From a checkpoint of a small mixture-of-experts model trained on Wikipedia.
Experts: 32 GeGLU neurons an expert, 2 picks a token, a softmax router, a shared expert of 64 neurons.
Training: a variant of Adam for the experts, 544M tokens, 4149 steps.
Below are experts of layer 4 (counted from 0) of a mixture-of-experts language model. Rows are named router (the router's row for the expert), down (a neuron's output weights, with its number) and show model dimensions 64-127. Each number is 128 + 24 x the weight over its row's rms, rounded and kept within 0 to 255. Numbers have three digits each.
Before each expert's rows: a language model's description of what the expert responds to. This comes from a sample of Wikipedia text that the model never trained on.

# expert 19
It responds to: Raw UTF-8 byte pieces of Cyrillic, Chinese and Greek text, and pieces like em in Females, ew in Lewis, om.
router:125149102143136152077123118153079105077145094119124153126126167121116164118138096113160125103117140123122163183133134146125121151132166163123149134125113113153144136155099115179115155125174088
down0:105126126123108148135062104140097119095127128115177147107129198082080121128097108129154109112107105116179145119137066131125109153174098142151146133128167143181119159160176105101150127119147169
down1:074135125154121098151096162128136149106150100113153149134122092127103138087186145151112101125134140138149098115107108091102116152115091170127125139119155149060130119121102100140113095129138111
down2:136152116107127153102137123143116144094102145118105178109140096127095158117140121117122153072156113116125109091094104120125137138156105134168140114134145150114132102100126147149169132111152110
down3:162154141113140153134139127122127146092126141121169131159125157144106144101107102124115092105140128136140140152100115118177125081144135117099149131164120086109122134092181163114136068129157125
down4:165185077091119105126163135108191123123135132125115113164077150102126120148125106132127148154135164154138132151102128096113119168159121133112108138156157192127151119103091156171132109122149109
down5:122114147143132134112193098127101149139106079110145117131141183112114140128135150107166119079063151132134113120159118128139139096119136079162148127107135184128105111082125156118152135110113085
down6:156142122110136089116098138116144095124129130165090076150121119129129141109122064105107152175139134164138153150079124140127070086121165162121085096155097159109138156144098130094116154103100133
down7:099144171124158124160126101095156123097151131120133131162103166151144130115131138088132112096113123169132097155132125167100079113179113141125146146143154137136147112143132137153113114104160079

# expert 8
It responds to: Layout tokens: table row ends, opening parentheses and quotes, paragraph breaks, == heading marks, plus "t" in longtime and hardtop.
router:162157190111163108171099145132134154089140110160126115139134149063125111105129157139107096160111134111128111124120096113104134123145064127170137092140099107128102145135132170123132175132131132
down0:138142162108112139162099131129103158140140142105148164149175146158120127127140141095147105123175155108122144133106144110139103095144122167102117189128077123193133136153111164155135088125143097
down1:139088084135093123120171134112105123151108147156108108135068152157150150130137138084081124137107112099144130075112117149113115127115118101115129142116125123109090114084101143138123140148126104
down2:121132132099150163161108124127111118109149108111153110108110083151123113115147160152117125110109167130157098111118104084054090116153130115106128124126122137157123073087133108173113125138124076
down3:099115108121134154121181194118110146138101128101155158093113135128117111101094143147122104104133109148137118092155138145102111147164148120138105162128114119089166144139094110135154110122165141
down4:092142124104141161167170149121153115131155145145144109112107113158124130144114140135111108070139177125121104125112154142131112149128155141135156087144158116130129123129127109127139102145108148
down5:125089146136077128125133070165115170132184139182119143104139129114081129149155083109177158086109124154156141138107101116135146124170106104081128124159151135155172146121111104068141113100146171
down6:111115121121110158089175143100134073098097141148114137111134114130121103102174119147172142126104164135147172158101133131103140138112130153120085158143169142119169151098136118147105141138100133
down7:161108168083135101129120127128124133115114158130151144078159145082119108121150124113092138138146160132107085144148167105149143108094098158133097172134118132114171173132129127122109089084149114

# expert 14
It responds to: Individual digits within years, scores, measures and table figures, such as 1983, 100, 10.1, plus prime marks and percent signs.
router:097103126167133138119157093105094159124103113162161162153156171156135131146161110092118118103162118147177110171105102096113124072116118135115144119140154138144167142128102161158163134086170103
down0:167122154091131129061156137113159136070152135106138160158132103172128151117112146037174119094114106143140111132113127132107080112122157125130106141142115146166130097104097137133126139129166111
down1:080146148136133155157119124131107112111135163133125147151139106152159162098114176170149161115141162191150126129120154081113143120135162115165104138150123129121123119159123163118120103160138117
down2:110125188086127091132110138112117159096134112126149085125112147133173138086130117091145155152117184141116112133124145149071124115118162119148087099133127118152121151151140129132151114147150111
down3:111144123105140094109168101164151107179091151113100127093114142125085154112134113115109111126125116101163079132130089109146126114126106138146116194158099156130146129103120104150158111103106127
down4:192126105159130153098130125150125099155104196138159160146126149157129158124075094146127127116110116120107070125147103099127138133131090089087123159134158137159099141146143126099118150108111173
down5:107144163094131111142136100116159149079122117117153121152109119134128110100118082106157105150113156176111103155163141093103155140139142153139114144150115133100122155156129167119134163146155128
down6:114137113123079154115138066154157105146138144140126149121070159146124165106096130097110083126117153147151080143141091164120125121150110109118150121101138119144109133129115118124140139102113147
down7:088134107150135156164127147146148093150139129098099111118141154113151151201137129139119101141134154130147190154093113119129094162127122103107106085097093100115124115101169119117102144152124118

# expert 1
It responds to: Word-final pieces of proper names and institutions, like Fed-er-ation, Hen-ry, count-ry, plus year digits (2011) and table pipes.
router:155113103121129099146152117110123126118121142088142099158134121162120145090125127154163186166164100115103142137178113136132146108128080104094099090163102151143104119105119105125117147163110125
down0:104158092123124101117176124154103105098112117132139146119147130177077113100121111140121121120110157140147142122179149140139143153139143161154107135105147112129110117139127133134147135132115090
down1:149152114099088087152132120089147139140175128146114116158147123159151129127093095121115160115104119119086113092145116121066129114141146170129154141128137112120123117158092125156101102165133157
down2:107086073138129156131124174127124101139131163137166125155134111113143125130094122152172137132119151149066136147136147128127166079144118143107108087113127166154146132120134131153116114172137121
down3:098150097113093108106103114089142165129105097122116134150191120122141112117121114143131097141145146129103133116122096146150163152137101101126104149134089116141149189130127159162135119102087129
down4:091104129120075104182115134135125145086133150134172085117111139102117113145161159159128155130079118157123128136135135154112153147102143152073144102098158134086107100141106111088137129171115141
down5:115149129123104160138101155129162106128141097124107130115129109133153097132100079118142109151153136145139135152165141139117113139120100139117172104111168116149123110160117106126075123079162115
down6:130122113134151147084123144131143142103184095122097136104144138144103120110143167079114092071145127108150111126103093097109124111081131128143090161123132106173141112128127126143143149128131115
down7:104157098120113114109123155088102090119127109138098111147159129106161107133173175146124102146104152109158104165062140102103143132094146125105129120152180142134130138131112112098150125149115136

# expert 22
It responds to: Word endings e, ing, ed, ly, ation, as in falling, probably, conference, plus verbs was, is, are, were, been.
router:106153186138158114159150117156127100209098137128152124113102112143143098148156145109103123146136125139099130185115052101143119128110114106116118184148139101096109122137090120130123096133095131
down0:124152137130139119097155124163134135132112137100166141167111084132152107102115181166156111113128127121105117078131131136117091117135155097130084143123162127152195078108123161170121106125123125
down1:138123134144112106135142117138163148124171115107106125123137160128152135156125132126118090091128096124128136156105097132112173159103143137131111188139122112101109119109067153119168098167149126
down2:117129088182119122123151141161127148138119095101140090108140155148111107191122085137096143098103154162092180123159168138118144145078143135113096086130100126139115125122135145094134145171145158
down3:127119123127140159127134124131121151101090102124131113156094132116115116165067116116099130132097164158118178145093142152126125145167123135117137119138166085154085160121096106124122126145120135
down4:130140169159117131137155131103115108135094106163118140133158102130084107115126141150141136122124093126117101133137086162136123114142118137109095115125114093136120054101125134158136177152154109
down5:150147136073111101117125132169125126135089111143135153151120116117140112172121146109118155107159105153137131102128150143116184143169140146151145082123184107113147127112131088139115152122132143
down6:125113156122100092162100122118102141102131141090140134154169136142063130146185144106109137096111132164118123120104129115162142126155120126095133090122133150168152120121123172128086143138107150
down7:084095099128159081146116107131123092155138141164082121116087147089133144168090129121125129170113120119090144118127163109147125150165150151131129110139141117080127162133131142100128090122088135

# expert 23
It responds to: Single digits inside years, scores, times and decimals, such as 1920s, 2.11, 17.7, plus suffixes like ment.
router:132172118131092127113111133096108130114128151136124087079155137150109100186105076180163148166116122158087100103118123108136133153101110108129124106144101148120122138126135121121139103115124105
down0:136193105128132108159091114132127166118126157199088139082110129111136125137148111117118167122132113092105158136142154124090146121121135104116152093140129151123096104129107149122125130132140126
down1:114128109117144129134109105162130111171122127121127157119186135101139125173109138116102069128112119118153117095133121136156111128109085119149135110146126139187140131101155137129090149101158140
down2:118104108132136140134152194141096110189168161176113151105164117163127176084161149123077132113119160132134109124103104130103163149096123118124129128147141085107130124102149124110099112144132113
down3:160139141159153126145134105093159116151099176103151146148128127152145134137094162155152128108130170124148116118149141121130139140147090117174129095153180126138138116191125121131132123109124123
down4:100148157093114113104133130133146119160080095134163146139123157170125122125113148086145158134143134139171096115125105169150130119093158146106096134090152112155163130119110119158123157122177155
down5:117122102174090115175118089139168112128121110138140151115156098148133160097163146100140168086118145120129123135148077099133102115120199133120135136137169119099159136174166141105109118123150136
down6:115158091135139136111151139135129090102099138101090131138128119116111142119136130134140107167140177108148144114079171099137093121147121152118101133162124117117126144161108143065119175119142170
down7:126141128128107136149099118090111126143081109129175105147124120152095123105135123108100095097138107133120170129174109125116094128118131154125117130158148146134124113093117104097057072086113116

# expert 0
It responds to: The article "the"/"The" after prepositions, plus inner word pieces such as or, re, our, ate in Colorado, thread, Jour.
router:149141171112134132115139119151127134177107162165121127097144133133152153095165151149160093170158157147138111127097095134151123169119159117160140163121155114140125165134139120102146130136176097
down0:125153171146132133132169143144133129133140115120110126135104099138118123129149154118141114126187137126168135120149150152132158108169124072139106178134114150147121112114163112163154154119133119
down1:102140107112102156160148151112109115088099084173179098140120114134134107139140126107148119109117159094107149149143169108110121095118101132080084181159147138108140098160136141104137086101133118
down2:116132165110141131102145128130093160117108086075141102112149126127134133133134123129144137163111180113150130128103126117121115127114143151151119111113178139129123145159149137114125104149091134
down3:058097135108132108125166167161126129090108095152136100151125148143136175087142114112150130130100152131127163141124108120141141093102121125155145133147121095129129089137172149152157095111182081
down4:121097098132076126139138121168128121162123139134081120132142153105122163089099141144125116171166132158115113104142101121147151120132104111170116123131104087156166154152101178158143114136146130
down5:138139166120181156119135161113165111142118130131142151147114155117129091136109143095153114114135156143132177134104126124140115173107163160134183103121130139127158125110158138133100083119173106
down6:114101122122104094118163139112126116142143116121119141099147115111104149141109181144154075122109124149132172140134128071101164133179094144175143177142114134131075088123181123115173126092132124
down7:173111146130120156142114113137139163156093163118114162162131118142131130150162115113139137110079155133108131148159118091117101154134132111138117105113101083175147155117108151179101126137170081

# expert 16
It responds to: Single capital letters or capital pieces beginning names and titles, like S in Secretary, M in Mavis, St, Ch, K.
router:172103123116103132173131135115190100131133119128132149136152116108112164176112150122141122161127144151112120105120096107144086113139107132143127118145077156175111128146170171131153104141149107
down0:170129147135127127142068080111165120093109122153178147161134123141086128172130138126165143144136144128102117102161100117140144098146177148085127098103159123160162154094136107089129131139113117
down1:117112156110138152121141138128148156160129084151083124166101151135141093168113164129156139135118167139114129091110161102138121168106148102120138108096086130121127129167105143144130151126171150
down2:126090134102096115159148116159134104131100089135159140156151124124117095167156142131121151124095167124067160117121099118186099122143119132155085104149134073089150120128104138107120132151128102
down3:144116068139124161157113109118124108116136106145165126101133129147144077105100172168122134125161124141152156121152162173170130138139106172120105118148114085168107131144131106098171099130157132
down4:168105175083089103115147122127130151152134124095116105121112171118150128152078105097167126164121141132145128142164135104125134114106135148144169141116149158130138110161116147174155148117119149
down5:090112157130132094170133124098167101100150082117144153155167131135099176186117100136149112126163134094088154146146095162127124119156137141158151110106089102157161154138123111106102157163133131
down6:093096149122139074167119105123162135118166127119145152118165144163127129167131099128139113138141176127107169170091123120186069097143097105152129085153111124163168118103157127122108139140140140
down7:095121095126116119129141114131143143124128096146145177088090109159131074131146121100125157148113107148107122115118143167117135142174126145120090121087162094116065125135106098106144131092127091

# expert 21
It responds to: Single consonant pieces starting a word or a compound part, such as m, c, b, p, in B-pillar, Pur-p-ose, off-season.
router:128154148115108137178088137124134100184165141136141167148100084096069122142119124119076100121141098135133098120116142132107146114119133145105146142131153140103134087072143115158127139087140124
down0:128132147100125138113091143089114143109144119189112137158107110122112153124088160119156144145114118128138143154097124141114145102132165135125111109057120066165132105127159102189134114103145141
down1:095093093110192186172109126149125139105122121106101126150124138197145107097160156185112122149110133109140149146122126094150168144161137115154140119124123149151173113139155110169097145124125151
down2:119100155151136159147090117119134171139143126163144101139097161124146101126124082132176148150109124149097126131087169143124125119148124117120105154098124141131108164155154134132110116120112099
down3:144153077114136100156095110119137131145091148118106141128118155117102095145184130103153126127151150095141102118144176148169139133134144100118100098097131105108108119174129179093088101150164109
down4:108163150080087128140131121119116131118132089137066118108154145130156122111115141109150147121183115123100154182156051136083171159152111135130148100127123127107129157087127137147143112145147133
down5:137138117138158155105093104128090154100125124141137164136159142145145150116150098099148124157093156116127160155130126109093133161158154115144148079135115113095085130160149161119131142170105134
down6:105102117136146152141113119170142144136108096107134116080091166095128123115117183113148158143149121129101116077141166144126148169098151156117148103134099119139158102117146161143157147138127132
down7:089117127170115130092146163067115105096153139111121151132098156105115094132152128134120130166126129113144068139120121122148083120127166117174109133124143153146129142110110141066113145110121123

# expert 7
It responds to: Single capital letters and r or l right after a capital initial, as in S-l-ovakia, C-r-umpler, S-S, and acronym letters.
router:145115105134165129125122116113140156139147138088115130155142159142051130099126119105088182124121138149122139123137129113134147102133126143124118099106155181168118098114116145100141141114149150
down0:157087155122150187169122137169141147110158156134106150110145166140137155118106093149113147128130115182165154148133112118107107149147130123159165067136132108144158103125130138138111095120095167
down1:134152123127136127097131092087106152143108091152117156122112143120124118107076118128192155112148069111150137119113112143113164129106106089068103132117116119107145139126126173098117085083102135
down2:126094134136100130152112110148095124155161076137140103159161159133141124147129103123131132134149152169128120142135123138157114141142128166102120110090112149140093167151172140114115096142116119
down3:142167141102130130140128082158192119122108146116144137103132150129133122129136113086109139166090108121124130074151110127129115157159150140121086158125106115151166120133086136122150129116121107
down4:083148120135104090173151121147091137137132115087143111089163163113138146089105128185134129128133162105123093128108165142129136108143140077136128113187160152105074087150136138115151149140106123
down5:117130148107188136102121116113133117133124105163148169138116092148164097128156092108089133140166163126118164116136125182070125163147093163181170148147114146098172124126137122111115146100110122
down6:099085108136130112113154177112097109077096154076145140127134155125135136091161112119138118155086141107146114126133111132123126098128168167164126107099089086097131127079146114116115086122143142
down7:126138100137188093153119171129108112117151143126143145129101144127160141119162142157104136155102118149151149124083124106073089127131134088122124112134170085084138118134152109104148133136122125

# expert 3
It responds to: Middle syllables of common Latinate words after a first piece, such as sign-ific-ant, n-um-erous, serv-ice, pl-ann-ed.
router:173145095135095148074125146098137102116157116142092078161137130143133132130142133155137150135126148096137153142168130136141144153109154133147110127148147141116104122110132115139161143134130103
down0:126110134125148080062126162129140106109134118153128172118104133111153109135133135141158133142125160166136147112060127130136089126109119126165160124174141164103146156087161136117101119156102115
down1:103161161107110099088079132095139160126128117113094127108076110160087113092170103150140124129138136150122110097153142123105163130130115140142135121137129148170099097123126091161151137143143101
down2:087100118133110108141149141156131202131089092149135141125088131146146129146108081092105127137184144114143122112166063142132087120113126154152085129083111139134124143134124114144117095116144149
down3:190146124122186159104092139101157166106116119116111141162129115170136135104140138120112123175114149141132124109109130123125163098094118110083132166124124172160133096118112102160127128165090099
down4:141119134162145138077108139107143097140148155105137145127111136163094108116130143065135097149106133095150144135076145108167160094085113107116116114147131112116110103163124187153092105116155112
down5:130111132078124110134133121169123134141141114109119096113104118138119103091112143116149113144101150178143094085144127136088161133130142144144142125103144130146170126118136097066153119134143125
down6:136135120168173144149123174135122106123127118090135111103145114100130117107153114112153141152123125119104120107121153128187158085101107146159126100142118120121094142120162135104145113141141145
down7:136161146106128128112144138142154114161038120114129200147140135146117159157132135122160100135110116136141125098157139133141137126128154153143151136109101178159129131108144077126114131096154153

# expert 17
It responds to: Spaces and pipes in tables, dates and measurements, placed before digits, as in February 8, 1980, or 27 : 19.
router:080078158117041154114067126132140138142144107135157144078127115118152131106149128093106126105141136115101118112115143094146118144151121121132154164155114140119147119108095145103101144147132138
down0:136117144133141109160177117070097110194082127153170131107117138103097069088110090115131102124096145159142171122152132174086142155093110144101133146133108119101091138115092134141135151112148088
down1:152105142123107178109140150124158129120156105135110152152102162090111178116110138096094128156143090120100100103155112113110090118175103161129169115150124107150106138113166104140157105146151094
down2:138134171076127151119110106113076176116160116115104084108143132147109139138120131115087095156117108138141142114115136111152103138124123151082176082121132120137127113119119122121167113106129095
down3:138104153116109123107105128129091148135115097150118158110154128141089143144129150157174150086108123139111147123103149124170131104108177154092150099127143152169098162130147137129122137097135099
down4:140132173113122135122091165115109128118116144105122086150123141133077133140146100142116150126173128141154117133128172125121147154136145129110135142151150118128100157097136128123139110120119124
down5:102134146141129116150140136121101106129107171129117160136091142117128149143152123116113132113142099114117137111120184158132143144172087137097109098149202131161126141162128155104129120146104132
down6:155121134115152125151113136129142121172156128139097159107080116118127149119105148163133144156123112116144122129085109143128112105148130169154109082110138181153114138138143142137133160142159104
down7:108163133077106119131136107099132128066126131178126122141110134139133145111117126128111113110157085144125121105144192135095109114092097182139141140152149154140130140089178142132138139157133138

# expert 10
It responds to: Middle and final syllable pieces such as ast, ort, ra, in, ur, ational, as in southeast, Resort, Train, and bars starting table rows.
router:162125108145085120180092138107091142090093119093104125116106082138163149151115104142129130134140124114117137095140169162123112134095130133114121159100134118103171109116161173123121127121121123
down0:140189128124106094134155097094145108095168146102137144141133154156158150136130118126118118122123104120157140107136101154116127160143166141115094079111127142158143120127102128187159152163124137
down1:099120118142121127137121080067092135106138122123157148185143092157124161128111159152131144156169133134147151117077113134116104123103102151132110130125094132199110134108142136111078127089107119
down2:136158137125084116152144134112154150111123098083118123143108129119116092114095127146132135146114161107149114094093134139104142139151148133121163090106076153143120130143093154157166107126121117
down3:130127135128154136137141129150171117161096102158163170108107136138109150120142155124164134115113153181149120118181153144120154105129101190159107112136122183128139092159168125118130138144105099
down4:123116134193136093136107106110158131103137126111165141155152092149110121149111152129167128152126106179093097121134158153118138125107146136120156135159137124133129099140149140109112125100097143
down5:125163114127106158099120116127122101183161130128110115129152128168134150119139155145141129132131166129157149159090122161108118090091135126097099144136156124130126123131081130115119119141144105
down6:152114141121122128185119126135085128104119138111106160160139148170169136169102109096075133125089112180157167104168134120130124143097124134102150157150124147132145113085117167112128122102141119
down7:086086087105131115146111143169115160085106141146121143125090115119168140115114135141073113148119160142092094129131161094127148142139133146121140112131095114115180163125152108091153121109108192

# expert 18
It responds to: Spaced lowercase first pieces of words, like s in self, same, p, t, l, un, up, or, often after hyphens or articles.
router:075096161125099113133136145166120138076083152104121128139149073141118068171125153112112110098132120095144142134098142113120114121166168177137156156087128162108123089137141149128065109152136159
down0:106154130113146157095104107117144132164116102144148070110129154112137086086119144124138144128119121111124139162123109127099170184126123097120095101093115117148154161137173146125140144139177113
down1:100122157187097092115182159121120089098108112119119152112122143140146170135138072114170112113112118098138155123111098106133101114129134188101106130109106121116090096151166108123131152135140172
down2:180133149115141147122118136127177131126197087119164125117135107125132140135132143121105146117114123108117133096120130123126163167119124144078107114077148101199125160152118122123130132162165104
down3:121142132086126107131128072149103186132137149142135166136108118136161125085100076120131124127143122108170121148162102127078151117178124165103095114115120101095132147150176112161114129130132118
down4:118095143115126078100098122181137103150105105116160114173127137097108145087124169067163148158124140153133101155131147104117173108134092132122151129106142138153109134134096135138133141147142175
down5:153107133155148102136110112139134142125125140076096115153156129161113092150114111120162139131139105135144166152097084099131131153118111157114119142121128174114103175120114100130120148133103131
down6:117124137140123135137121120132146134129202087129075112128133148129169097110103149147096098130113114132204134098084129167157102131071155135133109119150174139109143165134120113144156138133089147
down7:141100157113105105141157159118178154102150144167150129133160115117170112123091192108138123130160126167126148137091120115149150132161108120145140198126125111133135151139132125097125169107133104

# expert 4
It responds to: Single vowel pieces inside names (a, o, i, ia, on, as in Congo, Argentina, period) and sentence-ending periods, colons and semicolons.
router:135108104133128094112128120096136124164137124132168107117143138101179108094128136096166120111130089166123136127157125138111131142153093129159112125084175138131173139148171089095101150099125094
down0:109116185132101127133120081084128148090104101082163146120121134114103147145095080196141120160139099144086097090135106149148121157145121120129154147163161172112119110129155183116090133109147139
down1:101171116162138093136085181135173089134153132146120152099106128139124115136179143126134115098100126142117141117159125152117132106148144102142113115111129121151165122117150119115090083101155141
down2:108121138140149145130153096120116157186135154137124113157068120116150140167139106134145172111144155091155139158134188153128162145110130142115120118145144106122135174153119091080103183126163131
down3:152130108140113152085159144153130114113150141093122123137051079111114162142152118117121116099113130114091133151118127099118121114096134086095174089100121087140131174143124118150156124154161069
down4:141123133126089148108135156140120111156138164089178092086160151127125103108107129097153162138137114093120127159135148118139138091121161143109150121098207125159090145165142153137120125118154100
down5:177135125184151133132139127154098111125119129097120129153132135134136159106148189127102107085064143172129117170114126121106161135121088159133122114128097158085107114135169141129165125147109137
down6:094102120166116123184136089107087139141115106152149131104113105109117117145125134146148126142114150132122120150099150169144103118129125137116107146079093090128164123130123132150098087087142127
down7:125129116151133132165097123101109137114097083151146103147130125113127134113146169168150107105142128127131141156136120131144077099123132094124138118135191135131112144122113116092152126093127140

# expert 2
It responds to: Function words after a verb, participle or noun: of, and, to, for, by, from, with, as in "name for", "from Harvard".
router:082073114121113075090138126106096150090115093134142119108166114109184108139123128130118148148118117150137134147124140132154101123124138104141107172147133141153117156146150118110109090099095100
down0:107160135111100112112118139147135114116127138148141105087168154117129116136096184089146109108095143189113153138104109140126097120120129121114119099117131129090097141110120140109132143128126118
down1:124160075108104140207103119151121091062147122118107185120118136117145099087173125157167125184153146119113120092151139153117117098146161128112134118133138127167184136116107130113158134126121151
down2:115152145141136120137175133127131138116139081150156182152142159125152141126091104098133140126144131101131121117130147145103103093125123156172128171099135109130087140182104105122132169121145153
down3:192128143110102147149146121105120105137123109108138140090142109185123113142088157134157130109157139112170073158127151131140093154124094105108129130125171128109101105154086095173144145133124153
down4:074099170162138143114151119107150137124116093086150099136087131106121092169152171122107103090164135169134166125130183119146138148116152150109120082145122102112162126159124133071099157109106101
down5:135138134155100157133101151091189132151146124096121172102094144179090139184138132092113096112113122150165125117104150118074095141073151143120141134149099117135160104137127154135097139111155121
down6:111188158141114149087120135157134146135105114136129110169149156125139171120111126093163100119157123113132066160125119154158116132157145142120126113125118129177113115137104067122097137161146130
down7:082083132151132163185100094107154088129115115109135104131117137119124089120153156093094119110113130102108140137157144171135096136092130143112105089103114121159153131190116148112112129118124131

# expert 12
It responds to: Column bars inside data tables, semicolons in stat lists, dashes, and name-start pieces like Mar, Car, John, u in Nukan.
router:179137101158170150108105099143154149134143110166129088108106114141143120132145099131108153120134135142188111151139144163109151150167133113110144120138135146139139152104126094129096093147103164
down0:109111143161100108143109148118094120145117134122078140141116114147151096131125107146133146131115163175064126102155145148129149146165155148125194124130133123111104144141089116108082096107142186
down1:119173157163142119128116185153110134129129136146126116121161141151154122115146166144087082164186126156115149122098129108147160107112131121142087161142131112104065157144128103084129175113157148
down2:115115151158131125081110156137130103122069127110147111141149097107128106162121131110133094103119111143163127129111146118117122158113151134134117152156132098076171157115154159146088125130106099
down3:120145094126159100154169094106138151099148124140138154113092149137129082113130124170145141133139090095145141125185111152101140147173135121111097159144147121097120147106096130168153097141140106
down4:134142114088138139118129119150096161104198094123125137159126138120125135098186138138101135166147140128131121123119145123154141174113171173133154187117090134134137142139121104110088204117117134
down5:131124145122105140138118099092166140107105166125156142101134143135081154146111099109158129093131121107114118132196108146092149185137133153094139116123149140140175164156110139150194105102124145
down6:112134091185131140087130138153110117117122107096154104166098138158147169161117104095170099116116153121132150122119165106129149157152103145119150108148090123164148134095112138134107148105149138
down7:134126140108105136140115141126099129165119082124090100142183092146122131127150111151128121129167116160178085109116115169132092102107142111155146144082121124114125081104160110099094102153101148

# expert 6
It responds to: Word-final pieces such as s, es, en, ess, ge, ck, as in Hobbits, Pikes, specimen, George, plus commas and some table bars.
router:117098162143155107181191148103112108137117132115168125147127143129137100131078124130128135100106119161138131108125145104070123118112136158125095117131077097094152135152159114165122140124140120
down0:156087110115119165176128132142107130144145134130125132094139157146153119122089122119134119154142107114107128140117140156135104124136154122137115120090110201139153130094117100122134128195132079
down1:164144116159150164107121095097136135144124120119105098132114188103132160119174140090109085112152135163161123154118124141112076130084138130106151124161107117141100151153088118184126137177134072
down2:156105111145109104094145167139138128113153122094130098111149116119151152122116153111116154114128171125072130139134134116094112140150090102177123133185130106106141179168148115164165140140115093
down3:140098114141138143132096104151115128110138165080129136149133157121116125115137105150151123145133200148128110133131141127156144119130168134145106146142164130139110138091121144147151098138150132
down4:110102110143108094138141135131157154102122127145107164077085084119138122119109112174114125110148129095075097126161137093119135136123122109135145175142134124127103136121125120082144154104136162
down5:154152117144143125113142124142142104079141090104149142166102136144124127118128150123143079125138081167147155104146130164112145107159133144129173161114094099121168131110155181117117130156088142
down6:087169138148145130144170138101082140129118136096154126130139099149145119123063090081116130180152123129126126162128177148164139108151180144136120159120123142127119118131150155101160114092129156
down7:144093128130111113113112142112133072136098165142160136109151097143144123148145138134063141084088140101151146080175133131152077137131139150119123137144122099099105123109128142105152152116146149

# expert 9
It responds to: The word in or after at the start of phrases, and name-ending y in Eddy and Daddy, plus n, st, ter pieces.
router:104125113121123143087094146132141150096077165141090137116126149155131157116120145111149149110154157105121118080111132059151119109157111106170151112114163097099174134133117115116130102123140133
down0:147130112130120110162129163109131121134116138152123137208164149135104117125114123088153145142151140118137134092128087111142091124146131143148121120170074155123122112117141152183108157129126113
down1:130151135167117095108101136125099168139121155150090109141154163123117135137093141141149169136129125115176096105117100169104089106117163064099143138121135134164144177110093108118108124170134151
down2:156125136138148190114184121107116117162119155111119178138130160107146116160144110113138059133141143147128111170110136125120115130150172129139117106153137188108126109100110140078129125128142116
down3:081110133157168157144148129135132132140117139123131098128143177105144121124155128148105156049117159144164103164139102098131176158109123114136116132168130105106145099129104163140154133122134096
down4:132128162117120110159100095154132127105134133110141117135079176105135107149149115143141079130166060116131134136142161162095121127117128121108112116132096163146133157101147148094121113111114095
down5:138193119141116154137100107113112143117130118119101156191091145106123147120163139126135097155104162108153163158104155097143098139112125117152127172116124149153134130117141127095126130148121100
down6:133122127112097117076138128125078154070126126145151112105170145138138125151115087143117149132173136107116117135122135154162073109127117111125138133141104128133087140109101122173126101121104107
down7:084114085137158123158122139156156115182124136141150119133156133133064121131187125140123104065119143125097150102093112123152125122149154092144136120124124144140117089130143132101140117120117167

# expert 15
It responds to: Inner consonant pieces of words after short starts, such as per-h-aps, conse-qu-ences, G-iv-en, v-ers-ion, and st starts.
router:114140134093149149109157113104170109108107137144095171110108119133099158094151150126143087114091137095159116121138139151138117092106139122129145162119140101114073091184114111148126150148088145
down0:128119128123186112104142153139123098160142123154128114127154095116145115130143181133148151148083131137130129149080105107139122156082108066076174109137143121096159144150152111096138123142171126
down1:153104123138139155161127133140144159099127164155166158101174198118113156113139135117124145129152149162097082114122126116160144114142128107066103181112142079113140098125149135124106139119152115
down2:164109116130085100079126149106130123151124160135101086166169127115174117088136103132106161120132165146119132153136162122148161170118155095121162104157139117122100168142122148078152141119115085
down3:166113108182120111132081113124172124117110134105150163138124122155143100077127130116171110143104088135143106114113112151164113117150083111111106143145153163158169090139129109156072105120123168
down4:120113156090100128142077122127112150170092108136159166136164162082148182158151123131125125112140161147136124134186115135092096117136128127125131125132142106098151108134098157072143089155113167
down5:168150116127137155094156107104077126173160110143123111152134119125119161146107145140157182166157152150120126074104151106096124137155112121161129098142125095115152121146127118094149116094145110
down6:139111157125126160151162127111163103124142174138153106104101125136172189154116115084143114124085097162127101144147111120109139135120135139137105115122161165113119132156133123114132176147119164
down7:148142116096156115138120123100123151113120137163141177152144143147156097137143141115108142153147100156122157143143110120152146113093150161173133122167082147122143082123140127134109134073153163

# expert 5
It responds to: Middle pieces like it, ar, an, is, ay, ision, as in dig-it-al, dec-ision, T-im-es, and Lithuanian surnames ending -aitė.
router:148114180117139100176130104156122115147135128112158118146130138124155111135111128133144087101110153114138107128144165157133137114105135071121081071123128143143126144147135131119170137105126131
down0:124119114165112080171163118140146153089148069111084133135122153076165148088161152088090115105116106128111120116129120142108119110102134135127112157149134109164152094166126094123110100089157121
down1:140101121179100136099151077118091123113119074169137097120158149146136139127117134129156125111162189127148161122145140133128139136133107121141098107124126152114141114133169143089109158138109093
down2:120131100124145145143139118126144140118164146138144106094125107131134153166082089112112130151090155122134141123158117127098144097127106114116114130096137130148102130115141147089153132110161119
down3:117160139161131188128141149136157146148118127122121150169119183097115120143108134128112116123097107120174146113150156145139128135092126154139174132116137136163149133095103144125119172113121131
down4:168169125128126139118121105072088150125109118129113130137121106116127099135157106146126106193155135138113115131146171099095141123133143116100145139184124145115121085141113139134146158104189153
down5:137118133150115098146086107151130122147123151130120111080157162130125116149148136123094112128128153159125126122137129116105130105092126111100125117101122150076084133116127097105109103159118127
down6:152135112125112105084110105155111103200137136119133147133126112151130185147143149133134124098120121177142132101135151111143124156110121128132127138163091122118125116089158172160119124112132116
down7:107105137101120107087079116108121098159173162133105157195137131135147128124160148110112122114149157120164142157084116127163129111093125107108120149106102083102103143147159136161126122131137147